Weights of a small mixture-of-experts language model, trained from scratch on English Wikipedia: a shared expert of 128 neurons.
Below are experts of layer 3 (counted from 0) of a mixture-of-experts language model. Rows are named up (a neuron's input weights, with its number), down (a neuron's output weights, with its number) and show model dimensions 64-127. Each number is 200 + 30 x the weight over its row's rms, rounded and kept within 0 to 999.
Before each expert's rows: a language model's description of what the expert responds to; "raises" lists some tokens whose logits its average output raises strongly, later layers aside. This comes from a sample of Wikipedia text that the model never trained on.

# expert 56
It responds to: Word ends before breaks. Last pieces of surnames and words before periods, line breaks, or table pipes, e.g. Whittaker, Linhares, Erickson.
raises: "ective", " females", "cies", "day", "Honours"
up0,248,163,207,163,235,166,186,211,187,194,170,172,191,187,219,254,210,127,220,209,177,208,243,262,207,237,177,176,198,183,161,186,225,169,211,162,240,172,225,126,249,206,189,175,244,196,174,188,168,221,195,177,213,191,211,196,195,264,126,163,244,181,212,174
down0,180,149,175,161,175,174,241,223,218,267,183,182,211,195,220,238,173,196,194,217,238,238,233,205,245,186,194,213,226,136,270,222,228,220,208,185,158,201,220,205,218,221,257,171,219,199,270,215,226,178,178,154,214,197,192,233,186,220,250,193,226,135,160,239
up1,248,215,195,179,197,210,182,247,189,238,183,204,161,204,225,173,176,223,243,159,170,197,123,161,190,180,162,182,188,194,172,178,223,210,250,206,265,203,206,194,201,175,176,219,214,252,212,212,204,185,171,154,240,207,212,171,224,116,140,164,213,170,224,236
down1,176,214,194,177,206,251,217,203,183,254,203,192,196,182,182,218,169,180,250,193,210,192,198,259,241,216,189,205,188,262,229,232,220,161,229,200,216,215,187,194,210,218,241,241,192,249,234,205,154,213,198,134,159,151,169,187,181,223,169,232,205,166,213,222
up2,168,212,187,179,172,179,197,226,240,199,189,251,219,129,209,236,179,202,179,258,162,237,173,214,225,204,222,202,218,167,151,261,237,164,226,183,210,190,198,208,218,209,192,157,205,226,223,170,236,205,181,218,185,165,199,170,172,190,164,170,158,192,182,194
down2,243,208,182,233,237,189,144,234,224,204,217,164,207,231,165,211,192,196,152,170,141,257,174,146,210,202,211,153,200,180,119,236,201,223,211,193,219,244,213,176,185,226,205,213,234,196,215,227,226,254,217,208,233,145,200,195,229,168,181,203,158,227,192,241

# expert 34
It responds to: Commas before appositions. Commas after place and person names, and opening brackets before years or roles, as in Franklin Township, and Otto (2002).
raises: "),", "Distribution", " ago", "nor", "titled", "):"
up4,165,231,182,195,189,229,198,240,257,232,203,239,208,178,204,182,205,182,291,176,228,198,200,210,176,242,206,206,188,149,184,194,133,233,165,194,225,211,198,201,169,166,200,179,197,217,197,161,213,182,148,189,189,233,165,249,207,188,179,155,241,186,255,152
down4,199,234,200,202,179,197,177,160,203,182,199,221,214,163,235,209,224,195,205,264,189,220,224,226,223,160,179,225,226,159,196,220,243,161,218,224,193,184,191,226,153,176,274,169,223,218,179,158,177,245,145,202,182,210,281,153,160,240,171,240,112,148,208,230
up5,209,222,207,236,165,209,222,174,175,203,229,218,229,188,212,248,245,201,187,243,209,229,196,193,122,188,152,227,211,197,205,224,246,211,222,213,172,187,168,217,191,189,200,234,194,142,219,196,221,229,217,163,201,160,221,237,163,206,199,268,257,198,224,237
down5,196,204,182,211,246,200,174,154,240,198,240,200,228,177,173,154,245,187,225,151,187,159,231,151,197,256,200,220,191,189,249,171,231,196,165,222,160,241,224,158,185,230,212,250,251,207,196,235,251,198,181,126,169,203,183,193,263,253,243,238,197,265,245,209
up6,208,238,224,225,204,208,174,208,188,169,194,229,233,251,193,219,219,252,260,197,211,203,212,141,185,189,193,207,222,231,224,223,213,192,212,198,209,216,179,200,156,237,191,186,199,200,170,268,211,171,274,239,185,191,276,212,197,189,190,140,102,174,175,176
down6,191,214,201,187,158,154,198,255,196,184,185,189,189,261,233,197,214,207,218,139,186,166,210,196,209,105,176,154,168,178,185,241,206,203,177,185,200,212,157,217,171,166,158,246,187,144,213,215,133,200,224,254,253,233,205,197,236,223,168,175,213,121,218,197

# expert 48
It responds to: Digits and short pieces. Final digits in number strings, sentence-ending periods and short consonant pieces inside names, as in 333-2-0, Thya-s, Pilić-period.
raises: ").", "ries", "head", "bl", "):", "sses"
up4,203,186,197,188,221,173,231,187,196,206,174,233,222,178,235,218,221,153,175,179,147,243,237,180,192,249,247,215,199,193,159,191,178,254,198,180,271,218,176,148,228,228,202,235,224,217,236,220,173,210,196,227,255,181,187,140,183,166,169,123,177,209,187,172
down4,154,206,223,197,195,236,194,260,167,210,231,196,212,186,198,172,153,169,231,184,173,185,153,208,160,186,220,266,202,247,219,211,158,183,162,220,166,186,129,172,141,209,251,215,215,262,176,237,199,160,221,222,296,229,201,234,238,224,178,174,194,160,212,192
up5,206,204,203,222,183,184,204,208,187,243,267,204,193,233,267,218,162,251,175,210,180,222,191,188,199,226,217,224,184,213,207,274,253,193,191,170,166,225,189,167,143,202,229,241,141,243,195,168,152,162,213,204,216,219,217,164,210,203,222,181,131,190,212,233
down5,160,158,174,186,230,207,157,178,222,187,191,253,221,174,227,215,214,220,184,201,218,240,198,191,224,238,184,194,205,129,134,208,219,226,216,167,187,182,135,199,172,197,159,236,148,183,215,145,150,193,184,186,183,212,209,127,220,201,177,172,192,263,158,219
up6,229,142,226,233,222,222,176,206,215,212,182,164,173,184,211,250,215,246,228,229,231,177,215,197,198,185,172,254,186,241,195,191,225,231,194,186,198,194,238,178,181,194,179,212,168,200,215,209,235,211,174,229,191,222,223,218,153,139,201,164,191,204,160,203
down6,135,211,209,154,144,221,206,170,233,237,266,171,210,251,195,193,189,164,149,230,189,195,207,204,226,176,144,202,224,151,280,200,176,143,180,223,215,143,179,242,192,207,171,142,240,150,191,226,196,230,178,189,235,210,200,186,218,237,192,218,226,143,195,219

# expert 45
It responds to: Word-final fragments, tables. Word-ending pieces like s, es, t in names and plurals, and table pipes and |---| separators in sports and results tables.
raises: " females", "aceae", "”", " attended"
up4,193,221,208,144,165,186,222,226,195,264,244,192,174,210,232,192,185,277,230,199,226,174,222,188,186,191,231,206,228,214,171,157,230,199,202,178,233,208,122,190,172,146,219,187,188,193,247,224,233,212,111,175,189,168,236,233,226,174,188,156,201,195,250,233
down4,182,154,205,213,202,203,230,162,169,169,165,198,281,204,225,142,205,204,182,231,270,214,201,257,257,223,203,193,181,242,205,152,185,175,184,203,204,210,203,189,199,241,203,183,281,227,196,212,201,210,214,197,167,190,221,132,228,236,207,188,205,206,182,170
up5,165,174,162,217,162,149,217,163,182,262,221,138,184,207,227,177,203,135,251,184,210,176,183,188,232,171,189,223,207,139,204,159,218,217,214,205,202,246,193,148,203,177,210,215,195,174,154,239,198,214,183,180,169,230,181,223,213,168,208,247,187,208,130,227
down5,174,219,174,268,200,211,184,207,209,159,166,248,199,204,180,218,197,187,208,209,203,217,189,242,215,202,244,219,210,208,218,186,165,210,227,160,243,216,168,156,238,221,201,183,250,259,154,232,193,200,118,254,202,216,208,166,171,179,214,207,263,234,227,191
up6,162,149,179,215,235,247,192,232,211,249,220,226,193,165,215,119,168,246,202,184,223,216,191,207,222,237,169,196,221,216,198,181,167,174,212,207,193,243,185,203,163,230,149,204,228,180,207,161,177,186,201,276,177,199,211,208,169,184,202,187,236,213,221,191
down6,177,197,168,206,239,164,212,209,215,234,241,185,222,221,190,253,231,254,188,202,243,266,190,206,244,205,212,154,142,144,211,217,209,188,149,205,167,150,232,174,207,227,240,176,170,240,210,227,144,207,209,196,166,220,195,204,172,245,179,258,216,179,146,167

# expert 61
It responds to: Digits and word endings. Digits inside years and rankings (1980s, 1885) plus word-final pieces such as n, dy, son, ford in names and places.
raises: "ible", "ical", "titled", "uf"
up0,188,204,228,218,215,136,194,221,187,242,175,200,230,249,244,237,134,232,233,246,178,203,191,185,188,254,201,192,158,227,178,193,196,142,192,166,227,158,169,125,180,224,188,167,273,203,128,161,158,135,197,195,168,230,204,210,205,249,202,143,156,207,165,163
down0,237,219,219,204,253,237,222,172,226,215,98,183,240,196,123,194,211,245,229,200,200,231,217,180,168,199,213,171,241,203,209,204,206,189,246,169,181,247,187,217,231,191,178,210,218,192,210,205,221,188,221,194,199,244,234,186,170,193,256,164,195,177,286,223
up1,203,194,177,192,205,181,194,196,210,263,213,212,189,205,204,258,149,223,229,161,257,156,233,205,157,183,185,162,163,187,171,161,195,228,194,247,171,185,193,193,197,191,221,240,147,121,162,188,180,183,238,204,213,157,167,175,243,167,189,208,206,207,213,217
down1,199,160,177,188,192,188,222,189,242,217,256,209,125,237,251,230,196,163,161,171,196,186,247,205,237,184,206,172,156,193,174,209,175,227,186,205,187,150,192,210,183,208,168,167,232,169,211,183,191,239,194,244,243,180,210,150,216,133,204,269,267,202,225,208
up2,160,214,173,180,234,230,230,207,220,233,225,172,213,183,208,200,243,243,181,262,185,202,175,174,187,174,217,137,199,209,225,223,167,212,265,166,208,171,167,176,231,200,188,185,167,274,211,183,181,206,184,216,177,169,205,196,226,269,125,225,159,278,190,200
down2,129,208,179,192,165,221,236,204,168,265,184,211,209,156,224,188,169,163,209,180,222,163,223,223,178,217,190,201,233,182,220,202,239,153,185,234,234,213,209,212,240,230,186,244,166,217,199,224,189,157,180,173,202,203,223,219,217,184,173,198,152,150,246,189

# expert 49
It responds to: Prepositions and word fragments. Prepositions such as in, on, of, to after words, sentence-initial In, and mid-word letters like s in impossible.
raises: "ator", "ative", "atus", "ating", "ashi", "ture"
up5,139,199,191,221,213,238,206,235,192,244,189,167,169,166,212,142,187,266,171,162,227,219,189,255,260,238,201,241,236,243,186,239,157,221,211,214,239,243,220,206,175,163,162,177,185,211,199,200,193,145,173,181,229,257,178,233,180,166,222,164,258,186,220,205
down5,198,179,196,182,172,147,218,187,158,195,195,187,187,120,204,210,211,240,241,228,215,183,186,160,203,207,226,203,174,198,176,133,166,159,260,155,140,213,200,217,228,201,198,234,192,207,204,198,205,255,235,204,217,194,230,191,227,215,209,240,233,197,198,146
up6,176,206,212,189,202,212,254,258,231,159,236,217,233,198,188,164,156,237,133,159,245,243,218,202,262,176,200,153,219,226,186,183,209,225,189,184,223,193,220,226,173,214,258,188,199,188,208,190,280,198,266,199,222,194,200,149,179,198,225,196,225,194,246,170
down6,113,233,230,233,165,181,172,192,167,205,229,229,235,231,231,186,168,258,151,197,237,178,239,203,238,225,141,208,193,254,164,210,225,218,156,249,249,188,222,198,221,224,214,224,223,167,223,206,176,192,174,179,148,194,212,254,227,229,201,232,228,206,197,138
up7,199,173,230,181,189,192,239,234,249,199,196,230,197,260,228,196,182,241,238,201,211,201,199,195,179,204,236,229,249,191,169,244,212,229,205,183,155,233,178,229,183,175,240,199,215,218,214,212,213,254,247,222,222,189,205,210,172,229,207,188,251,282,271,204
down7,196,189,248,227,165,197,220,202,246,140,223,198,193,225,179,238,205,157,209,151,108,183,172,218,208,207,194,163,163,197,218,206,203,187,226,201,182,187,197,233,169,190,256,170,264,184,142,195,174,202,188,202,143,172,203,234,200,212,202,171,171,172,210,168

# expert 40
It responds to: Commas and number digits. Commas in name lists and after introductory phrases, periods ending sentences, and digits inside numbers, dates and percentages in tables.
raises: "ending", "cat", "wide", "run", "ning", "reaching"
up4,181,188,212,215,211,214,201,233,225,208,133,193,210,179,262,129,175,198,206,176,218,217,187,178,197,247,218,144,169,232,216,204,273,230,194,175,237,138,202,224,206,180,165,210,278,179,178,230,215,140,243,200,241,219,214,195,244,152,192,226,108,161,195,167
down4,219,225,182,262,183,163,194,204,222,196,205,158,187,189,260,192,187,226,168,220,183,252,169,242,209,189,179,144,179,121,244,257,211,224,204,233,214,194,158,220,218,170,240,208,141,236,226,178,177,215,253,169,166,179,188,204,233,249,217,219,189,160,231,151
up5,179,204,237,165,177,230,189,151,195,184,209,205,264,247,212,228,197,192,164,219,177,182,220,161,216,154,207,191,220,190,138,258,146,176,236,195,237,216,193,215,193,204,167,193,213,190,205,228,211,216,196,236,247,226,244,202,201,224,141,209,192,152,295,164
down5,198,178,198,193,163,247,170,189,157,181,250,204,177,192,235,228,156,189,180,145,204,200,192,182,173,236,223,180,151,182,192,193,231,203,219,232,204,233,227,213,202,255,183,185,199,207,245,198,240,178,184,205,204,198,210,260,177,179,136,200,177,176,205,186
up6,192,157,237,261,188,176,191,219,143,233,199,161,162,169,172,158,222,228,217,234,194,264,134,202,163,191,236,233,230,253,155,183,213,234,193,199,178,178,202,268,205,166,216,198,187,234,240,191,216,158,156,227,244,235,195,226,183,187,235,202,203,151,210,255
down6,183,155,223,228,188,209,237,181,205,188,184,164,157,193,161,174,179,183,182,194,228,226,212,213,206,241,196,208,233,228,202,196,244,221,256,184,175,220,240,200,185,214,171,214,214,199,174,189,197,197,132,181,270,197,199,199,184,171,113,178,229,213,224,195

# expert 16
It responds to: Table cells and connectors. Spaces in table cells, hyphens, colons, semicolons and joining words like and, by, & in lists, tables and dates.
raises: "ase", "red", "ous", "cies", "reserved", "chester"
up5,171,258,173,200,213,218,178,214,218,183,236,191,192,127,207,200,183,183,228,171,168,162,227,181,164,182,238,202,221,207,169,163,258,150,208,165,201,196,152,189,296,232,239,199,210,187,197,254,227,227,213,204,167,197,194,201,190,243,200,179,157,174,263,172
down5,194,182,176,199,225,241,189,186,240,143,194,183,196,186,232,204,210,127,218,206,173,196,195,189,198,227,172,209,239,196,169,129,159,220,265,218,209,243,175,188,224,220,201,238,189,200,210,165,181,180,165,179,178,221,238,176,204,217,198,178,181,179,260,218
up6,188,212,165,189,202,214,198,206,205,195,195,272,233,235,227,211,189,183,180,137,169,185,177,177,252,228,220,192,161,178,241,192,252,235,192,209,216,209,247,219,215,205,247,208,201,209,198,228,198,178,222,187,204,201,193,149,185,208,199,172,244,166,220,242
down6,179,171,179,175,189,167,214,150,245,197,232,215,175,191,189,173,166,188,219,174,194,195,190,208,215,207,239,168,163,195,215,179,231,196,221,165,233,214,273,189,210,219,164,170,189,192,215,235,232,134,153,184,166,173,216,143,189,204,190,233,202,202,167,213
up7,209,182,167,246,231,158,190,189,213,188,242,132,237,196,240,259,190,230,181,194,202,158,225,243,181,210,178,232,162,204,141,259,204,203,251,258,219,208,212,263,235,180,202,214,171,174,205,265,175,222,162,225,236,179,216,175,219,267,221,179,156,196,251,202
down7,204,168,245,204,199,204,198,161,175,251,160,136,166,204,216,205,255,179,172,237,217,184,189,256,238,179,233,203,243,207,209,210,182,188,169,256,200,190,191,193,264,214,172,223,134,191,193,200,213,232,166,208,241,202,210,188,235,157,207,194,204,177,229,200

# expert 24
It responds to: Ending pieces, table numbers. Agent and plural suffixes, capital initials and spaces before statistics in football tables and rosters, such as research-ers, S-hropshire, " 52", SWE.
raises: "ee", "zy", "cz", "looking", "tte"
up6,223,224,176,200,210,178,232,193,263,228,204,212,130,234,255,209,180,177,172,185,185,201,149,221,156,180,162,205,212,228,204,192,204,181,227,168,213,175,190,235,185,214,179,206,215,210,274,169,274,171,234,165,175,176,198,165,219,222,239,188,221,206,247,178
down6,221,169,212,181,217,135,158,157,247,211,230,242,209,216,174,218,196,225,166,176,194,176,209,163,127,249,201,233,157,175,213,258,160,175,246,215,169,169,171,221,152,253,201,227,183,215,220,201,172,167,158,222,201,155,165,216,223,169,190,157,243,167,208,198
up7,179,177,220,191,205,212,225,200,193,229,182,215,217,192,232,200,225,221,163,190,230,193,176,194,209,178,213,195,183,178,183,190,145,219,196,218,221,210,195,263,198,186,237,204,276,191,157,170,172,214,214,167,161,255,149,175,214,200,208,177,160,217,160,205
down7,189,192,196,197,151,216,198,230,256,196,156,217,205,178,180,166,188,174,213,192,230,196,227,231,234,242,205,216,210,183,211,197,229,210,214,208,199,202,213,240,168,250,197,157,221,214,194,257,188,243,210,158,206,164,200,207,212,218,266,201,194,192,186,258
up8,208,195,185,171,161,227,229,158,194,189,180,210,209,215,222,212,146,239,191,232,232,192,245,251,142,238,209,184,183,230,179,169,182,188,211,220,154,152,204,200,202,192,249,190,191,260,213,202,222,241,144,247,192,167,233,219,284,228,182,226,209,203,174,241
down8,207,190,209,230,217,232,192,248,207,262,245,154,183,216,238,214,216,187,196,220,206,124,205,241,199,180,218,208,187,194,177,162,211,192,182,202,169,208,190,231,185,231,209,217,210,167,167,126,189,193,227,227,266,184,207,194,223,187,206,187,157,145,252,235

# expert 58
It responds to: Year digits and rare characters. Middle digits of years like 1978 and 1949, accented or unusual characters, and commas or periods ending clauses.
raises: "Gene", "\")", "idae", "===", " basis", "ies"
up2,241,229,194,220,222,188,174,234,228,229,239,202,215,154,152,143,211,212,244,215,157,191,246,272,165,219,194,185,243,206,210,206,180,224,184,147,174,203,169,226,222,213,209,174,227,213,206,227,167,228,246,228,206,182,200,183,177,203,175,168,222,239,207,167
down2,205,229,186,217,194,188,212,172,166,245,172,237,178,212,148,197,164,205,169,178,151,174,201,247,203,220,176,229,201,213,196,225,160,203,135,174,211,208,183,189,180,258,166,170,193,237,217,173,232,188,184,222,237,221,248,233,187,126,209,207,140,292,166,217
up3,232,156,188,228,237,173,210,242,234,200,169,211,174,197,221,219,136,226,162,221,197,174,198,247,203,175,238,174,168,205,199,174,176,235,205,146,205,170,202,178,257,190,193,261,218,236,242,209,158,200,179,239,230,184,211,170,178,182,169,155,218,148,219,206
down3,155,181,170,251,221,198,198,272,223,204,207,236,218,160,197,183,211,222,192,252,219,165,157,223,153,236,167,228,239,189,225,199,184,246,181,241,221,249,197,192,200,180,160,184,209,247,162,192,188,191,141,193,143,234,205,199,204,174,260,171,216,193,205,199
up4,200,146,208,196,248,155,207,218,134,193,186,218,214,197,189,183,254,214,195,246,233,210,190,278,174,178,213,208,156,202,160,233,201,156,187,187,271,190,195,227,186,222,194,214,203,183,238,167,213,203,223,178,205,180,169,173,249,230,227,196,161,184,123,174
down4,199,194,151,209,177,178,164,169,209,158,221,144,186,182,186,202,171,179,228,171,158,177,177,222,193,171,170,206,167,175,240,185,212,229,217,225,237,179,200,166,144,203,200,206,162,170,157,213,215,239,237,188,223,217,233,168,203,217,201,159,137,205,204,215

# expert 13
It responds to: Punctuation and connectors. Commas, colons, semicolons, opening parentheses, hyphens, and short function words like by, and, from, often just before a number or year.
raises: "ring", "lor", "towards"
up5,218,190,197,228,202,166,174,144,220,185,173,173,209,194,171,187,233,228,235,261,246,176,216,244,188,208,170,152,229,175,158,153,164,248,162,230,254,249,236,156,108,205,197,199,202,172,191,221,167,174,181,226,177,177,177,215,227,185,170,187,189,204,201,195
down5,229,196,215,204,182,218,190,202,239,202,227,268,201,182,170,161,198,227,252,179,221,241,254,194,163,193,215,232,176,217,168,209,138,183,147,200,210,208,169,216,176,173,179,204,248,164,190,231,231,246,157,174,159,262,176,182,183,200,209,193,232,172,224,205
up6,170,187,145,182,163,173,180,169,221,187,258,200,156,242,190,213,176,237,211,214,218,312,142,221,234,190,233,222,180,232,209,179,203,196,241,180,204,180,227,195,214,181,217,202,189,176,186,259,224,163,221,175,205,171,237,214,178,188,221,204,216,166,204,208
down6,198,214,161,253,197,133,218,164,224,209,263,188,186,293,209,186,260,207,150,193,191,211,175,233,216,163,223,208,209,185,182,147,198,228,180,220,227,201,193,189,182,183,190,208,120,198,270,176,218,217,198,186,188,211,241,201,198,206,186,203,193,210,194,231
up7,144,173,151,108,216,189,232,202,203,172,188,218,152,174,213,203,180,148,209,186,206,181,227,160,216,182,178,200,236,186,215,194,179,183,209,168,199,210,190,282,201,179,173,182,197,218,224,170,228,138,207,238,212,212,194,233,228,163,186,190,209,253,206,215
down7,221,204,194,216,226,172,168,207,133,223,223,267,180,204,193,220,145,227,184,175,164,204,192,203,223,221,238,213,245,230,177,237,222,205,216,162,228,169,198,249,166,188,219,187,219,178,194,214,198,214,193,185,181,227,209,146,163,239,233,214,186,181,200,201

# expert 54
It responds to: Punctuation after names. Commas, "of", pipes and periods right after a name or noun phrase in lists, tables and prose, such as Cassar-comma, Corner Camp-comma.
raises: " Format", "rthropoda", " Angeles", " ISBN", "ments"
up4,222,142,221,194,189,196,205,211,221,213,198,196,193,181,246,196,196,174,235,220,164,226,217,239,203,253,242,223,180,215,202,174,158,188,227,186,253,227,187,225,173,176,191,217,245,183,177,220,219,175,225,135,196,219,186,211,171,188,190,133,181,199,163,152
down4,176,193,190,214,187,238,207,192,162,132,258,224,201,230,218,186,206,161,176,222,238,219,164,198,186,188,200,165,234,239,188,215,167,155,205,232,172,190,223,231,220,288,140,212,189,214,219,165,221,218,153,207,185,237,189,196,202,261,174,218,223,107,212,205
up5,208,184,210,195,176,202,265,223,226,186,180,161,241,178,151,168,182,223,192,191,215,197,184,203,190,181,195,240,239,197,177,236,139,199,215,177,224,217,237,183,187,189,208,250,197,219,226,195,182,202,176,239,245,196,173,195,205,195,219,286,261,214,215,241
down5,241,191,221,163,229,204,228,206,154,155,240,199,239,211,217,195,209,171,226,199,213,201,224,225,194,200,261,213,196,268,165,238,181,230,172,199,173,207,163,206,228,258,236,245,197,214,229,171,192,182,147,169,235,154,238,183,192,218,185,198,144,158,227,207
up6,139,152,217,152,192,222,218,193,257,189,217,193,188,225,211,224,195,225,163,192,207,227,218,235,141,239,208,166,191,220,212,164,170,242,244,256,231,177,165,200,205,201,170,167,261,215,208,204,226,201,169,215,186,173,229,177,157,267,249,185,215,182,191,204
down6,235,197,198,141,219,262,150,178,175,187,231,229,169,192,167,181,144,169,189,250,149,193,147,177,173,185,158,211,170,176,211,220,209,195,195,191,177,203,211,209,201,212,187,212,156,177,176,249,212,161,221,281,182,155,204,197,141,184,197,219,179,219,156,198

# expert 20
It responds to: Mid-phrase function tokens. Spaces, and, of, and plural s in the middle of lists, headings and table rows, e.g. "Siege of", "1936, 1937 and".
raises: "cz", " length", "ugh", "circ", "DST"
up1,188,165,212,227,173,190,113,184,160,199,220,197,216,162,192,132,124,217,178,244,218,233,206,156,217,221,185,216,205,184,168,209,166,179,226,215,188,144,253,198,186,220,215,210,206,171,191,208,222,222,219,167,206,180,206,246,192,245,220,225,278,205,148,181
down1,157,224,186,223,211,195,194,216,165,205,153,189,243,273,196,206,193,161,203,191,175,222,294,145,151,157,174,171,224,191,176,215,165,232,181,237,218,212,213,263,248,252,177,123,211,230,185,234,216,233,228,205,259,205,179,193,198,222,265,210,198,231,188,204
up2,182,177,214,235,194,207,184,221,149,190,169,199,215,231,242,209,164,223,232,156,215,239,213,195,179,191,220,249,223,155,163,146,215,241,232,201,240,189,205,198,185,215,193,218,246,228,141,234,227,167,268,195,215,186,213,246,162,206,151,196,157,235,250,217
down2,201,144,229,239,210,175,186,190,228,218,189,209,177,206,239,199,201,149,149,171,214,197,171,186,244,186,180,188,162,186,160,219,204,149,252,191,237,228,237,221,173,235,221,209,217,223,281,168,221,247,237,224,212,235,191,179,231,179,216,239,249,232,181,227
up3,204,220,211,142,232,207,237,149,223,194,170,231,205,141,208,167,164,171,217,202,276,206,206,189,244,160,228,149,209,219,231,201,172,196,214,226,239,150,199,210,147,210,151,223,185,224,215,185,215,215,136,196,207,183,150,199,176,196,169,233,240,181,221,208
down3,222,211,208,205,249,191,224,191,217,133,218,178,213,204,173,207,196,249,226,198,151,235,208,224,208,281,131,202,215,159,210,260,206,199,174,168,176,194,225,220,225,225,205,283,164,174,234,186,201,215,148,211,241,235,161,206,211,215,228,232,200,187,186,229

# expert 44
It responds to: Plural endings, list punctuation. Plural and noun endings (es, s, ies, ers) and commas, semicolons, on or along after nouns, e.g. "guards", "imagery", "Boaters".
raises: "ez", "try", " basis", "dor", "zy", "ll"
up4,225,167,180,180,233,153,213,206,239,159,149,236,241,196,197,194,241,220,140,224,201,187,212,205,200,265,178,189,191,213,176,168,129,217,223,174,176,187,203,170,186,216,214,180,232,182,195,170,220,182,221,243,212,179,186,175,199,205,182,192,217,221,193,155
down4,188,170,146,219,220,178,146,181,218,190,209,219,221,203,249,159,185,230,154,171,182,189,234,138,240,181,180,204,211,185,193,195,209,243,168,219,209,182,212,230,228,245,213,204,159,227,232,254,176,171,228,222,207,274,209,137,187,196,124,211,153,237,206,181
up5,199,189,255,244,210,186,228,161,154,199,174,146,268,207,221,217,218,166,236,207,188,271,219,261,168,194,187,236,216,258,227,245,231,255,177,176,190,244,224,216,199,239,205,240,218,198,192,173,167,198,179,206,230,202,242,213,218,135,206,195,167,222,208,226
down5,240,198,263,201,175,222,167,162,249,171,224,199,196,209,181,222,197,173,231,217,263,167,222,234,265,181,220,197,164,173,174,190,205,238,176,235,204,175,166,201,205,183,160,183,248,169,222,148,206,140,217,199,158,169,206,176,184,211,104,191,232,187,227,199
up6,159,160,181,209,173,173,173,181,181,209,257,208,195,158,153,182,183,169,201,220,173,152,240,139,163,184,206,195,152,224,215,210,254,235,225,168,220,259,210,228,209,200,214,167,187,185,214,181,205,236,289,223,220,153,226,173,204,201,239,189,142,218,263,156
down6,186,166,211,209,199,195,173,170,145,219,185,217,275,206,174,192,118,178,210,213,184,212,168,193,230,218,199,218,225,213,199,218,150,219,172,229,230,162,211,197,153,190,195,175,225,189,229,204,231,165,201,196,238,186,225,172,170,174,216,232,252,202,202,233